From a checkpoint of a small mixture-of-experts model trained on Wikipedia: 106M parameters, a shared expert of 128 neurons.
Below are experts of layer 4 (counted from 0) of a mixture-of-experts language model. Rows are named router (the router's row for the expert), gate (a neuron's input weights, with its number), up (a neuron's input weights, with its number), down (a neuron's output weights, with its number) and show model dimensions 0-255. Each number is 128 + 24 x the weight over its row's rms, rounded and kept within 0 to 255. Numbers have three digits each.
Before each expert's rows: a language model's description of what the expert responds to. This comes from a sample of Wikipedia text that the model never trained on.

# expert 55
What it handles: Religious and royal names. Christian, papal and royal names and titles, such as Christ, Pope John, Pius, Holy See, Queen, Mary.
router:126095115116156121140116111146164079124086129128133095134117129122120139130136122134127096115107078172171146083136211122129118129118118137109116089100128127128140147115112089129124118145124147151111158196104152109096149093113171087086168112111151109143185135122118168143096176112125122115147176125144140116064114101095156159159155162135144151142136102148118114132118110166108109105100116131104152152093159144127136100112145122126140154159146099105146146086141144139089122116106152136130151153080143165116157116174130100118132111154143117127125080145129134133123144105142163134142156143140147129141114176149127115111121115083104072139129143130120155145152124112139150136140139153129107151153113145110115099078116140097112114178164182146126144118120132128101102169130162
gate0:158113142131131118114120109129112105089113144105103088152114112108129109154122103173155161098164103131152126092134103100119170108129142143140134099115128095135112122167180112140130182120148156129144145103123111130102145083108108071148127132123132150140159121130105094110100105146140135136136114137135139133109179101098087131133164154123118137181158141135130145140107084099156104108119148116155123119118139124133141170121102080141152122186147121153140112148124141163116124110158166150127098137138145159080142157155098135178061115139136127106104153083159144119134136130088096106155115086132159108164135137122082121142103171139125098149136163152167099122129121095138162118124098138119103185103110124152138128111154137097127093140122117139164119113163111120167085078130168
up0:122131102155104138128104149129173135181129133122135166125133161155092126121130198112111124157111101105128144145113165161150117109123118142111133121162140187095166120110105127110086073136087133146104098126149144120140101104120144173087162130119167146082119132139105124115141166122114129138145135133119136118175075111107169115108099091098128120100091118163109130112153172143122134120127109134127078137112137125091108113151113140115099114088128118142099144103142137101156119128131108106165145086135157101168103122109132107063165158122118123145115129163101101138135144124190134127129142147143150120109138134127136132090122155168136111137124108111116154141148137138128125120137132123108158145145147110117159108125105105191093155112074094155127126134138127163114178108148049
down0:180097132111141126112146151109153139138118107168106142129121127130133118157144146152148135118092125108064129102173092070114151148133148150117130166084164122115144130111123112112127185154085095098154102137131105096104114158111136097142159070090122152097154139101121113141139135143133138127104114089148150152176154152135128126151138113104138150126078127118134174133171119096145139095161127122162102136160133105136127167113157139130131130123118126108120106128095087088105114117135142091124131146126099110143170183125146166095088147150108099121145112094086058130117174136143122122118133131157141128149094106170110148163178141146101133109086126117106138136142162151133129088158124126144148143112141109129097155133164116143167140143138180119124077124119096116135124133107114

# expert 62
What it handles: Table pipes after content. Pipe separators after cell text in wiki tables of elections, sports seasons, filmographies, e.g. Votes | %, Liga I | 7th.
router:140137139088127144137111141116107173116144085130131138137147129148113127105139125178171139113165109072123101165152109089167118138138125129111124150111132103104168131123131135097131128074165110110108150106115088126109147113105144120161142148137102135116121174133120114163115116118151130121140102094172145130110089100152138160112135148138143107112135117128183104112158109142133119124127134149116101103144106127140076135085118139121160123140151126175169124152113126094084075136127111144148129161144116144115136173131120079081203141149121127134164124146124147134117118171104175103088137098091160120137141101113139134141164170135143148128150151123134094128178107121106086091102130091158133107172101167145101166138133129120169104160080110104138153126117119088123107133119169
gate1:136143131150125114110119065096125161132112148148126130115102130138127101119151111119157099108137119141150142132143150152133182139130078093102101111105122081152135167125145110146087137131160113086157104105104163119113134149071100121101134153156128126117138102150129148121152102091105132088148114105166131116157078143096165136107147098123122116109118107135125124127130125140122157128160146125140120129152127123117087082119116119150130106125128125171115150117087147114149141111082077145127193115097132116144134159103113122163163155147167139196204162159108119117118147099150093114155147121085100181154135106155116153106092144150124130141077089160081163137129136084124130118135144148109161123125127119118105135162118117129143118117121125152127100134117139077095168143118149
up1:122096149106126131147091133189118090093130122108111138109166149131123149164174154153171133104123158143151105125115115145119099141103133125116155134142112105115133114138094136131127115118046147138077132118139122138123106154176118111116123123100150128148109160167154161132099171125131165091147074124114093131130129101128125110145113132176134102115128159116163147101144122108130117107156107116089172142123127140127132140151175164166115118120129176105156120108150136143111122115125108167137122080136126082136114130148119167172121122137114127149147126108090099114150158172142121083124138122091155099091180128164141133111119148090128134140151095110158103168164094093113141134124133155139074120117157180130133112140107124132161102109120151111162143107090153142138100093122069
down1:136142159139151105118160087104108147123154140185128157113112137117151091092082135155116127121123133119065128105156129076107076108102130107095073127160136112100059149128150107109099124142134148182157113144099153158118143151133130156082093139126124113140113107113121131116155116116158152107148121152127170107117194110117056134155128144087136125125116134120156108104096196148119138095116158107125108129152090113130138148127083116137137116119126136128148123163137137115111136126189143134104117155112139167166111137117160122121134135148124123147144109143161135088099136138106172129152136101150139127114134089145146160115101145153136163141136118126123130110131121131132119106143135164092178121099078140167087162113121136128111143112122077127140128145110146137141127175093157

# expert 51
What it handles: Name-initial capitals. Capital letter pieces starting a surname or title word after a first word, e.g. Sh in Shafiq, Ch in Robot Chicken, L in Lermontov.
router:140139116118153166098138114086112122107130083154133125116150117098125152116146098120087096080136122121164161117162083102144138136083117141158113138073147128118105111149111141130167133159117129129118113148132117117160169146152140113162120098088099128147142107107122127112148124106130140138125157109119160191114157142146126109122141191143106075112118123123099110098093107159123151141159147171121148162101131144141102139122111131145093144172146106116091147114102122095127088095124113129132128175147152165141117112091111095121122134157106130093138097122090117141127151137215147124121136123111123128160141139131137154111216106111123136147116091145109158127113128148130107148155095153146161130141153134104133134123151119131145138133165177149072171086120106133124141171137160
gate0:099121130145095084116119147103156105128139126116119109155134120117146117114090093168106137144141142112135124133116129074116153098120134139150145108104108122166108169122095099135107156078123122156142158116129140170145092081127122135082078173091092120122108137129105137150126130170159093129140110163144089163127119134097138128142114075110139187143085139097129141146164090103069170131118119122128085127179113125105151153153152150164130106113137118112111148140142127088148129125138181146159154152149122118111123143090158118117125117120125090105133123140154126120142140145151135129106125124160138120136157127100157162074153118124124137123160127146146149099126075114091166136175116149117113152107150205126122140168159128115144150175174141109127137145164102111108099132137133
up0:147107107157165177145149092140111104157120137135159140101088142137164136127161133073150139169116114167113137111128116181123110159129097155127093155126118154100130098143130152149120111189170143094091154157122118138118088123142123124133134073152188158137135125153131129119122141107134176093097163119125153111136152124138133099143146159158111062148132113176093093130108137140145112105124121137106177102110148103172066115120111118109148128135098106122127090145111125125146138104107079132116122085118130154120119091130136166093116127123101171119116110108123180135113130095096109122134135141096119139134139153131125085167124138153139122127129133087142116140161158139143122090139101105132127159140109090097133104151068131169083118094125106116157119117106149136154138109132105
down0:166145113114168141185114106182141118151149125080136117129119111146167126116132134103128135123119154148069121118146116179129091195104121152117124066149110123150164109111109133155153111150185151128115139128112159108104116155100153184102087142152124137138129183133135098135123109132105103124123118100133105146128134156105152135124132122148123129158112085129149093113124087137123118151117143113092112135128112136100124109137147136107071162128141109168138142107157088160108166113116087172108107118106124136085089152149156149135113144148138149142154109121150104122072098095129129097146127093099149104142114129132106112116147112123129143151170153136132128105126189116087107101175142141146125120149173122122131117153114101137101102094148141102184131090131164095127111141136147

# expert 44
What it handles: Digits and list names. Middle digits in years and numbers, line breaks in numbered name lists, city and first names, and the in elected-for phrases.
router:145131154125126139100105124113121166091098112129160150157134145117156103121108113109128107130121110126149124093149136100141106088095108116131136157122155127127204127085139110153140099156162096122108139130120136073118121120088134151134101167085103144123145161118162140182123151130143147133138079092122114123121171127121168118133141155140159155097150094119122132131155168122095131159131089155151144138127097154097156098138107157158133141142131091178154138151130130081106147135173102126156097058106144095139107104102115148101131157147174148135102123140124170133141162133136165093141162104122114173100112119122120123128113129122146132128124121147119132139137095114170162123168144116107140156142152139109145166108174149062163137176117142133164108115167162124106102136147136
gate1:087114122119154112063114109105119100158151101112117114146144129108133115121147167124130144103133133129146160077153111124144104123116147126127095112118154136076133154127120114104135148094141155125131116119159127103128126122151146145167099143138096113144158121105155084113132125128161115093134136180162152146127138143157114116118143122131126087093125116105141090133109140137138136108170118183168126139126115140131129120136148128131147115129131091144161114171139155166102113113142188134089140129110101153120087102120140154168157097073142152111118130095163157130130101116109154192106147158147094180137144148116141117056155103135103099128144118101085128123175143108124091166129140099188081120111091118141114118111120118141115124127067111118179115135086124134132160149102093
up1:167121139142082133174157163110136124127121168154132105109147155154099064140108145120117102153154112135107132169081078122119135091173110128173135108111138119152089127151112112149111117134111124123112133122107168143126178138105109117143133113126117099142077126129124079118139094134084153180107109100119141133138132125093109146117170164144123134137127148115118130140123117172127117122108163099069083140112143127136138121164099171126116145123114144135115118080112116090164129103102094113131136112157121120151152152103079096130153168174185113136140090144136150103132160158166099093149080123149117080145114153160148137140108151111136120146144161152156177164134135142105135121130124168080107135098150148139098115132115098120158119115144157128081129116104142148122125128109127
down1:115099123130143081142137112128089169161163124127133127148151112111139114146090094134121145113121129108137109123121128143101133143142124148152126122103135119123128135140130170187074143153088176131133117147162151140140110124116091155136121145138094125098109152116134158139124099084129138125108133101136180163170133112114173099085130127141109209123153116137142152071180100089147113137127148112145138122130092095099117143120104087130179115082172120111109118167065101105105122138123139160157144118077077116135158128182113121111113175109087133136114140178165099134161141140110163123168108088141104145136108081124107133109128163157129140106119108164158104134155127107152120147131114144148116119102150119131124146097151150124109121112143144128135131113160123138149127106091105

# expert 14
What it handles: Media infobox fields. Field names in film, album and software infoboxes, such as Label, Genre, Release, Production companies, Language, Website.
router:129109141140140121092136080140163149141090091098122122149170092113141117084108140106130142116170118122192140104146113118138146163132114149144153116124128128151139153129133142160163098142153143099126122107128091115144127085091128175153114150125073142092148154128123063099161135097132123152102148149117177140137117129111130132117113161127133114131153074129150139121142159132125151136155137129154140130126132105129072123139161129105133117081118188183077165123093114107111106123116129097132119113137098185126157136066111140137131118130127106133185126120136137154143108120142103087118106147154146193137108117088125099135162148143124159147149128117181139117116130120149127157148095114149134124110115106140061140127150159113121148136071175124120121109142123119109127088144146
gate2:156126082124125146137150107129133154128106132120156148149143099149140123130108112087178108125073094103134136133160130148164178176082116101118124151156151137116092121116118101151128121147124092149082116171162124069162082121116123122151147165132097098145128156108119109098132135103141097104100142111137146097162165119176157154153153139118105111130147149127124116119139146100155121123157121119116097113063084143086135084111120122121110120113138155101153134144165129144163117102125111165122124133145144135143138157168158162148113092104176079133137139121113149174119118110101107154132150097094130092121106143151153133126154150112123165145116134130074167169095141108138195117128137125111112146095121130133112114127116111127155125112154142127128064098166145145134144142135091
up2:108129129133129146128068155137112120161123104112166115145093142071124132123147132119161114122136113160142094191090146124136110127165102095121128129120119119125120144111176137133140114111148136157158116116064152140104104176122135092082067177161138102117082164148127097108125103172129174142108116140166076136127093135124103126122140121130126131135130116122103137168121095088130137155107117147119164089120150044131095147135108129158171096134116108157164123128120127115092166164160160116134154120117139137133096108127146095119128129150103169139133144129129115125144144127108161110117107187121134172107128126101137085105105116146116110144104105125140104170141110140118104161106151105147124132108114161107125143131110128143134123113136168116103170165118152135140129148194150
down2:085138135122129160135141104150123158143119135095146075102142172132108085129162114110131119138137101145134111108116144097151117178124158139146172134128090145167129137147158147138114080154132131093163190118087140108117132113120115139131145156159147136109127132096102178127084078158163137082125139144128116097126163109132139167149120129112131133121145102130109090132121159173154108141128146086114126119126121141091147132147148103122142129130132194098088131078126106118084089177152124106129114139140141120122173096111095139110142119113126093166101106109099137133105110112130127159110127140099143129167148119123135057127085109170125139165140095172130120122124101136142081146112102131178139153110128143161170098143122095124146158097133121135118127153157151161110088139141108

# expert 20
What it handles: Field-value colons. Colons after infobox field names, as in Born:, Box office:, Clade:, plus some commas, slashes and semicolons separating values.
router:116087171074110136152134085133147174094108112160125151119144145139119112099102174150123128157132125110156127141097136143164136152150173154101134157114143128126206114112146165106135130120168135117147169129118109130134119102088127162147088139131077157104103153136129130156113115103110161131113077127170162133137080108089132098136138186118138104129127074169138122141165121109125115116170101145143111088104120148089113096126093110139161138108116127152116175116119085125095121127109165115121131114154077135093174152161138182130134131144101117117135142146118115107173119168131128091128133136120149136106149109107097103131090174129127153115146119106166102140127120093149127081139112141152127112103121139104103144108159118121157114098123135122125129115125157158130110147164158
gate1:120107125132090173093160146145116120134106175145150129101171063111145126125162106097110120112127134138106098119138134164142119157128149114105095171146130103139121130174132116124131091098106090101103118156160137147090094131099135125154120131128125138178135132152118152122130111143127123097108104079122180142131119171154103145184142113162136084117105144160099127165112096132152091134117123161126118080115124174108159147061169102115146150100158125117145153128133141119133122151141126175092131122099133119100111106188135116145095144141140115096144160128106165129074081100099126088134136115097146123098098130121135118103085120116133137158128093141139087117122111192173130145118143133138133129121144158128109125159160141136144117161103136120100108145144137117113173147160117
up1:147157115110159141124128142191128127127103111138097105121117155143124146100147137136123149098099122067136134129134118129147137113129187114157126081125152137123124120100157176154094121125166124125134109104094125134120145096132109116137165143117131166122169083093154130072107096140131136178177130152130094165139115136131132149096149112111108126139123136095132176114168119162148132142124141129077094135117129120150085137134143129128139164113154137139121089183143140127101153120155123152138123085166086072118141146078134167088105092110160113121112143119105092078131108124136150141133151101115130107117104137161137110156132136127153101111112129140121095117162097140134133122143151103107190135150150137159164120121157123091175090107103123122111159090097160165157126081124130
down1:123144152152136125141170165136135113146104146147157101131122152130123080100154122121083152164180165135145123141161173133085130130100094138118156150125081146123100116126126133128122142104084125157105134122081168135134106147134148153093137161155121120109171129137126106122117182115117113104125130149139122058088115097097162103117111082141132141126104149138127099147112146103155134159075129145116133133119140139119103176153166106123117087121100100126171144128115157075130105162165107108152143083107136149121129125076117104143119131133085099154135125121156106118128146127146113105112148153133126085117150126102149102078123091124142107119135138132154150096124147133143123160097141157131160146175085112140122097127109110154109189117153138095157131153163125108129179147169095

# expert 43
What it handles: Table header punctuation. Pipes, periods and symbols in stats and election table headers, such as Votes | % | Seats, ±%, Apps, Goals, Pts.
router:125130136139143133103127137114133162081110138123100159147131101157140140134111132093129119138146113105160133107144138088154118113119120121137176120120108127116159144122181108124107162138130139120138123086111101084149138127111106104100135135118126137099127208111102100163154130145150140101085091110105132156118146095112130137128152141165141118114135097139134107124178171097097150129155112197192129143128093139117127103129098128155109157119136085184133164115175114128091127141149115105123132111122140107113113136145105170106161139121119122158151153105122113104147150162171117101116141071103151159127122102125143115139150142158127120111139146040132102119151133130143129110121148096128154151152117122124112132111112140099151108110066134068134078121137123084077084134133153
gate1:116093123126138112119157170077114085121165134094131122157104111103135155118120122158136124133162131154150111146096112118073120125094116123160150128150113157105113100157118151119135146101129136124134158142126100133105141094161090108109113122130142131164103060141111136139124094101147133127104123096102146134152145134126112132085121078126164157139116147138114108082106131154149155143123114143117129134119125136156097105153077077134118122114170151165077142121118143147170118144125079104137125108129118134165133132130112114175141147114116142144091141152149083107149097114123071114073140104176125139125192160111145141135148132156137102136144132150137108133163159146117194100149145179106060129159121099113125116114098111138098144127142127122165149181120159171121125125139124
up1:100100106128144101116158155100115094113154119107144135163100100112131144105118109150117162134165126147150112160085110147090118130086116134146137126134119143106110108169117161134124141078140127139134139147146096135118146068151077100120116140129160110143080079130104123163133075096139141119129102098097131153132135140144103141097102086098170143163104125144119106102111133150141145119141120159104127138093130133163061117154064091144137099127165152163073153150121138130170133140131078105156143139135127133137119120132121133140119146110120139112102141158141080093152106129127100117091155123152149145133206166141154146154148117151130113127131121129141120120173161155128170116150158154106083144162119111098103140120102103156110126145153138118132135189124154170133120128135116
down1:181130152136137103127097160114092119150127151158120178134140108135168088137124105099131153153136139081110139147110114102102148125147090106148135145190142100135151102167133130147100165144118132126119125110114136100075124113107152160100126120108076138145123136114166144146173175106065143106136147088124155112125113149132112126146144082129159149124105109122116169142143122098094119124163141141127136178131121088115124131085079120136109103071133165098141129124142107096125097118158163098103090146125155130121127108122101146153163136179102153135107132119096091113186109159143122126108128161107140106127130136119136111108105184106142125181120088142150163087120139143125160152107127097108099129127137146124115138147145101105136130137138143149156089132116108107169180140131105

# expert 17
What it handles: Leading digit one. The digit 1 at the start of a number, mostly years and scores, such as 1970s, 1885, 9/10.
router:087159133183090118113145139122093107151140117104127158130077138152160097146131166146100101119128172125182137132117133124136115134113132115122177116087172153126134115129160173114082183148118101142118140132127114123141073142104123104162145147122094143131187145102104097154121104176117130089154096118167124130135132157154125104077151150110133151123156156115121120173143113157115117129137146121131171136128087123095134147129128143138089137153090104138150135129117119130099134156125116101138129159123187095089106152124170150120155160116146155084099106165128125186133096108105156116151112059113134138153109116153099121140091151124114087159096136091121101145112131125112131154130172129114134121125114146127143080109112126152132133160095121172149126123129113150111128108156118
gate1:077142140086153141145100112154125129109081118129159171132074138159094118157167083110116113120118133108123128121119146119089134121116080105134149091101121086146126088143125097121155139127155113146153157127146149092141112138151164126114116135107085135138166144133127150136139111132128119125171119155145121138140107131153158144165148128115089134133136114167159088105134108128149143096159146161134110144125163129116143145147109117125128079125100090116137067150080106123167097125136100131135130077147171143095144158165112119096120119138112134163125099124144119143123111159082132093118140172135120171091155130156121146154171132136136220089113155109117124102162117100122147178127150107111192105136134142142137125092127140107117147107143119123154149141096130095134113083138134
up1:083159133116111127117138145111152150122101131112150147115120153145110099152154119105106160137159128123108121122150145108097150135140114104112087107160161105126154117172141089163142097174143065159134164163126145083138097115124136148148125124082124125181146151128134108103126129173143166108122085129132131113175128124154150138167149137150123129122166122113150097108129095063146168122150145159160125115129146093088145119119137074131123092124162107131115118160112109119141082125096155140144083115147158137104138132143118123098096109167122144148114156112114117111130119166104185123164110190129132132088098140136153124148128102118109172125097150129131132104162079117137149151109131147110171093138119135142123143097103108080133118123192098111149122130157111103143117100120091
down1:104128156154109114113130124147120085126196107100158154118110116098143142127148163143116139104109145092154135118118114162089159146121115138122147129108118138115092152163138135067138148135127126140133104133115114125136134122074122098169140170133156106088170096138151145124127106107145133130162098124132104115123176134130169111098089107089104142121106113146144060138118116133162105105129103121108089145126124140119101143133112129184142122129126213175128131130107148143071142199121128118144156118105113139137091180133140173152137117142108095098113105127158140133081142126157086123144160096136135137135119132102103130148136133126111122136122132126161152159105141160113109149174118100184122140154108094097144117102144121131129147104104140143164138106144165080139105097106144

# expert 18
What it handles: Infobox and lead words. Field labels and opening words in infobox-style or lead text of articles: Species, Area, Population, Elevation, "is a rural/town", Major junctions.
router:119077127101144132147188132177126124145104163095104108133152076128116116123136164106130119109125127119192128116120153124146143160138145135137147122140100128159152135131163161153149128087099114121134091142103118134115100122101123173122116128146095131114181175151132123114166111094129118142145161152098126145115117137112163152129127083097143123139132117170098139112138168090137137163166118103104129119129186109128107130115123106139132124102088156142144164125116147116103162122128132129156128108136121182101167133167144150101118099124137113118186143129122156151124123147074104060099103151142123152127137136106130101108132130135117144069148090116152142110125118125135126101128108064148106148116126102148089154166171139112122142134070127156134116102161136149158126058130132
gate1:125093141146127126119154163114141114110190101155133170085117086091173106158129069138117106142127098140098144139095165142114099130103104100163111146119119153141125124078116139114117100140124155074135125131102184149105163101092160152141121111126125161131134157094140136119113127142087135140101113136103137114119122067162134126127069144148138110118136096141097106138124096128180129117138170137137130137092171141156137122150125104092086123079156131103094135148100125171141154125110113145137144127105093140145143127141079131134114180115128134106149116107164133123127096120131121117199117164106148149114136116121084126113126123141137111146139147184129124152135129109159110154137131165138179164162133127083057154134108138103113135130132148132102143112124140130136123135162101
up1:137141081145142136159092126117127151192123109157139109171108130162150127109100164143144109149152130120118147132099133108109109148151105158122118142080149100115128123141122101143093152109110116100113106100113069122129139081162136110170118125115087099123090134134155132165120099156184123144095145126119136152143112100101167103087095074136127121087152132126150140159147147154098126121140126077114147124120114159148146060112130145127139139111141152105144112098142139082144139109157163143157144153103106118121156151187139129112133114119200121159107105126125089167097127133143103122084134137132159162149158128113182143113069159095099117127118114126131142127132144172143103125119117134142130132096136169132128129127099131171142107100147164140115111176101139142129111158111117
down1:125123133130146134105152082106112107101150089180142114119104148095091095140128136153091110133120131161097093082109144129099156174154095152140113154126135124124120150105133156159124159129115128084174136103117094100145127081162185095089152115076117138075087145113165093127102130136143132097127125162070140112131104083146113138143120165128120130173133129133111142126162113130126146156138144163159118129147081132179168136143097129169105082142097140164121142134108137146077118103124120151153115114158166136103124117128120126124137125130095125150118109173146118131129143135141140111127111126205144065115100158125117149128143089126135110107165138157162127113131123152100094121167125155123151160165125165147135131153108125088141113112125130119111125120151149139114157138094123

# expert 10
What it handles: Clause-ending verbs and punctuation. Past-tense verbs after a subject (resigned, scored, moved), sentence-final periods, title equals signs, and closing cells or brackets in lists and tables.
router:124164173111141134114092101134119175085110105110164167156154121110160116114103113110117089114133112173147123090151114115138106084095116092137150153127114140119157126097144093154134089163153112140101145105143133085121140109071113115127116156118119145166140125116141134146102149126150122146160099092126107147135162117148146116126139154136158156109156071116125122127159142118088137133139109161143119134079105155122161123123109177166138130132125120197161109116145145094114133124165117125142113052095120094169106116112130151116157138160189155124099119149132151126152150120151163110134154090120129166124115139114119128123137128142137148129123105118125119152149077090166156152164139106091140157137139156134137138087171141092144144163090135117175099125129164125115093109140142
gate1:122153125156068136112122149158143116125150161127165102088148110109116109119133113176118134144100177093139175131119120120125125121126168122154166116148153103174066109132160160163099154115107192147089171131131149159113131133167145111125113163151107145116123132122162118099126095126164117163092145127124155081102117133140125099139102091156114130151098123155124156100122131144117127095114074157142161096166075106099120139130140125145163143086135140128149091146126138167126152163113130121112089119124187115125099078167154146133130147107123146100136114137181138120143114135130105119097132178171098120129117131130164098135131112110116113112148127153115120126145114124153116110136095095143125135147122139143114146156122148084125091139140081162125135109132121109143159069101150
up1:082142130141076156074090146184138098122154140100181104104152119114131095115106122154121121135112175108161171143141127124153116133146139114130160099157141113155105124129148138190100150130111180148096164137108194138112114138180152112137089127136093141121121133109174087098125120138150118154119132144114143070113095131154135077140098097136108121136099115117111141139115130106135142142111081153152149108157111118111130141141129127133149134100126140105122075162097135156118161164127137136127084124122169107142126086178167143137121137117123139112126105142179144129142130160131133135104138183167121121112122124147142086144146113103138115094146135157138121109137088127165109111118131118138131140159142141139118124144120156081136078132148088176120116097161103093142134088113141
down1:110132111161148168146135142112090097131163165149129133147122116125111133128088133090156144109081147118138111097160108136089094098145103070152122137121138134041113121115143115126116123115134146135138159112128123146141163169124131116131089168143143141096123154094119113156131157118117108109112141170122161136157143107102122138109137124143127111143094092127121134099142170100146150135160113121092116129102133129136084138108128158091138144116128124104107112098145139156153151118137173125088093119100082128169139116084114149170157119138191126181139107152134136122147136135139124134119137089119121151094158133148127105148159150117143100125071133083139096142156153159139109142154143182116086169142091102132129137165151124099139148095101129173173136143101118110166160099110100

# expert 46
What it handles: Thai script and race results. Pieces of Thai script, plus digits, dashes and spaces in racing results, score columns and date ranges like 1912–1986, NÜR Ret.
router:128140162101146123102112120137094166098140123122181160154134137130190127123086105105103086128116119125149112089179129077139120088086100110131133152148145137136140124094167104177156100148152115123089139136114115087115111107102118140116104175126107135145157136116153137187120134126140123138122095088147099126115176122130161105135146153144134155101140093134112133138159163121091153153142108150137152143108099144105160106134106174160114117134133092138166153140141112070095123130182114110159083060122126092130127087105112156099156162150153144135111115139122167145148163127175169095141155118119132135131102105134110134116106118128138132113124111129119126132141093115153153126145129113101155147125125124129111161104169129090156134150102146138157113089150162124104072133123135
gate1:096139172117097119091141132128140091146131119144141139119152100155113126147125171123097160114147088128085106132144116160099136147147142142148144134129126120124094112139135135113133134153157127134110157158151124114158098131105125096104127154134116094178183132148134162148138119145101151139089120083124105183153128147154109111116097089126129114155138126111109118100141143122108133129152117176124125127101146124125108166146149154124157162125111140131099120165123107111110152123116119108154155174132148180083153136073110093139168086103090131096113113128100106125093074148104122136149126075113126133149111112124119176106124097179122123159075105117163160114112115077113149142108140178121090100131097099122178146129151138110102173146138120097167156130170090140111154135094124
up1:131139141117131121101178116125125139145126122100123146109152082144086116108150096129129155168151109131080157103139106147140144182144127145149156132100057151143122114100099105112097151099115124102095095132144124133154139150177169148142142084113139109132144140119146126109134132118138124090126163090119137132092136128139151138139116141150144156085109144153099132122113131131123148119099130106094100106141103124126097152142130124098148146146127125130131153098100179105111132079144116135076088126149132168138160134106173118091125150106126173128196124099136104070120132086127139113160136121075083154117119140132136109124137109172155124102166157087112151125154133096110141132123140157110083093123171128140156128124139102214110165138143161098135126132129097140118138136166122
down1:096158111108133135129122112157133136092113143127169105123155147104137136115154112127165125126114087113149115168152101139165146125157107130166104117098159088123135097148130118061151101092158143132156164138153134147169141123137123129126071094091165135165130126142165143117152153120125157154089145166120170109119141036124086088169133109138141144086158152137142073139102179128131131143168132114106116105121130139097113155113131149139153139170101161128124119145128086110135158111143107186129171143094099108116099159129153124147145111141116107150146159147158119108132123105123117113143106161134134107141106110094145122135098160121121133108101132095108126136095144138086130133101087148143145111164075123099133128132123129128114100092144101102121132115137086111150171149150129

# expert 24
What it handles: Latinate word prefixes. Word-initial prefix pieces of longer Latinate words in expository text, such as ins-ulation, con-texts, res, ext, dis, comp.
router:146116073099133114093173167163115152152137166117135156139198082156133144133088125143124117115139135103094128100150107116096136095110126151177176116119122105142135141129138083139136123145095169133126062136170091119148156111120109086124179117121141094105092124114090157118117090134132137122103126147107119141156164141109128139142108119128095139077127151129097150139172133144105151144127104097132133122132122148160148104140103148166087118148142135146129129141151156112175137140147144130121112108117157136106124147106100117132111104098141133108134097142114117124137135141188097201105125094144107125140116131152064113151143101137118161049099114136125137108123138121157146116132095101108133147115146130136105136128176138129109151159126124131156096129156158137104150083083128
gate3:120103115160154079123143139131172128095100127100123104087140142152182126127117140121078140128148093112128187096098139147127200127159113154134147148132122096100148146126077165131112118106124134161124144119136151127136172117141139139117103088149128155150129126080126182139150120126148147115125119099117147142134069131122139100141130098082133154164137135166112143162112084170156168160115135163119105128130171111104136090138112082125121116148146151140135137111159132139146092136115144130136112136086142116104158100086130096146112097112123160112139095125148141118167122123076136143088126133099140174126129143089108073145105145137128135116178155170098137152105119107118141141116095109104120118150085153103134124122125139154105099153116134157126079094110166163122140124104102
up3:095136140112128180125101136113102104186186128115114164166109133088060125108116144128147129103121129146110082157125128147147087108124145088172118118148146194134103115125168120122124164135152098112163104117125114156106109134164176125150133147102151094105133152148127108100128124163141127119162125145123124106098155095126143143130122178139103092120123122111161129113127124075108097085174088129118144118113120131189103187148090170116110125133102091128138109123151144141127145124136120128113136110144111146154084136176133168098148152128123085153110167108092118106114102142172138108169108132157130090140133113146114166132143126138143145139150146081144110070140136130119107145132168110138126118084152120152125155134118130096144173095148121117136147120140122117121114106119114
down3:132155143090153160088121138169099159160135095107131150110098156119122123094118160110077104125171159123125079115138178140122112146121145198122141166153135114141143181111146161137130105103076132147130157127127097126104134087101079144094119151099128139135149122126138139108073152144120119125120133125151110140108149135113116127098148139137096133128082124153133128114142135129146108146127124130142194103100151122120121147140112073123082127129173108148128163145094110163134126108154116103141155124128120087161136153144139106133135170095137083107113090097162175108111144159135125120161112158158137131137097078154060128149150154121099135168170112144103123141139109155146128116111142103128163165117122090145071127161119125117112130118129132155118121127079139130120148105143123

# expert 36
What it handles: Line-initial digits. Digits and line breaks at the start of lines or within dates and years, especially match-report dates and ranking tables: 19 September, 1987, 2010.
router:142155191126131149133115143108109189117124114113152156120131148106163109113110110158136119130142102102131066099151162123124079107102097104129122115126119119161136149123209127146147134141145109141101137117127120097137125112073104126155100182104141159150128102118148115130118118113155117151156109128135115135149156134141148113105163144128150139135136101128120122143169134120123140148126117143150133145118114165124161124123106151122123117118169121210180107110119109069104127119172160106149113092104132129129096167122134172064158151144165142142100125122140164128142146124137126084132137081113122142071123109144151164117146126127108114121146109103117114161130114114145158126168133123091133154130152122076131173090152133093153119176109140109172112129174119123146086109138147
gate1:122121084112115109149099132128145159137125152156176144123140135152139163140088172116129104081102138155091139161170123102123120109124140087133102160149125121112134144116111133133151140090138139133141123154176143110080178164139127089139178166136120139107095126109086146136111142146137110115112120140141130118130140117131109085156086109147125150149123156124122167146114182139088110120137133124092159105166091114124101119132118147095154138128105143106130106168138076195132113133119140131099085145110138139152126127105127158167092123122124117101133098106122091160131101163118098155106098127132097124151119100137143136116131109089131129121159149125166133084089096130079095124110165163103139187152100137148118082107169138164130116127087159168145094102137161152139123120132155
up1:109135152134103122111152145124123132102127108112099118119116099094088113098173088119126151147151117108148122131103164160128143103130122149127128065104147094165111115161126136133099105151109132122124152089114109133180101063127141183114139101161132101166180118150182139115132108144143131137128112099129128141121133150138147157094145130124137123108135120124136112101144094137140121145114110131171103168129141135140147096119122101150112133100159081145136134114131166084136117127162136137128172080145117107095142104166140097121135110135153129175137166161100129099118141114115133103145164113136145152138180105123127163139146128148091146125101151109086129150177185129173174154122097108134105061120123119129125175162094144122139154129156124113090138164126071114098106145096127
down1:135114120093099138138121111146133126173117147120129111081139086125125134105101089109123098123125160121141087115093139105166117106153110108128108177115112096139105158113126116144142131164173135106129176113133108108159148159156082107128143115109149127091063149147112156095116072061088149133119138109109144102107103095169118146123106139150106179129134087151135125133139143107129126111138154134124137108110127133111110146134112129135140102136150155166129148136124155074142103117119112157130106162082058093167122133139152102114122113141180115122090128111125142138126185132121118117176140132138151124156123133164122165139147127086131134138160116115160134145127137084136157161125162139113152156112080153103155164159118118109124127146175116132152174164168151111160111115109102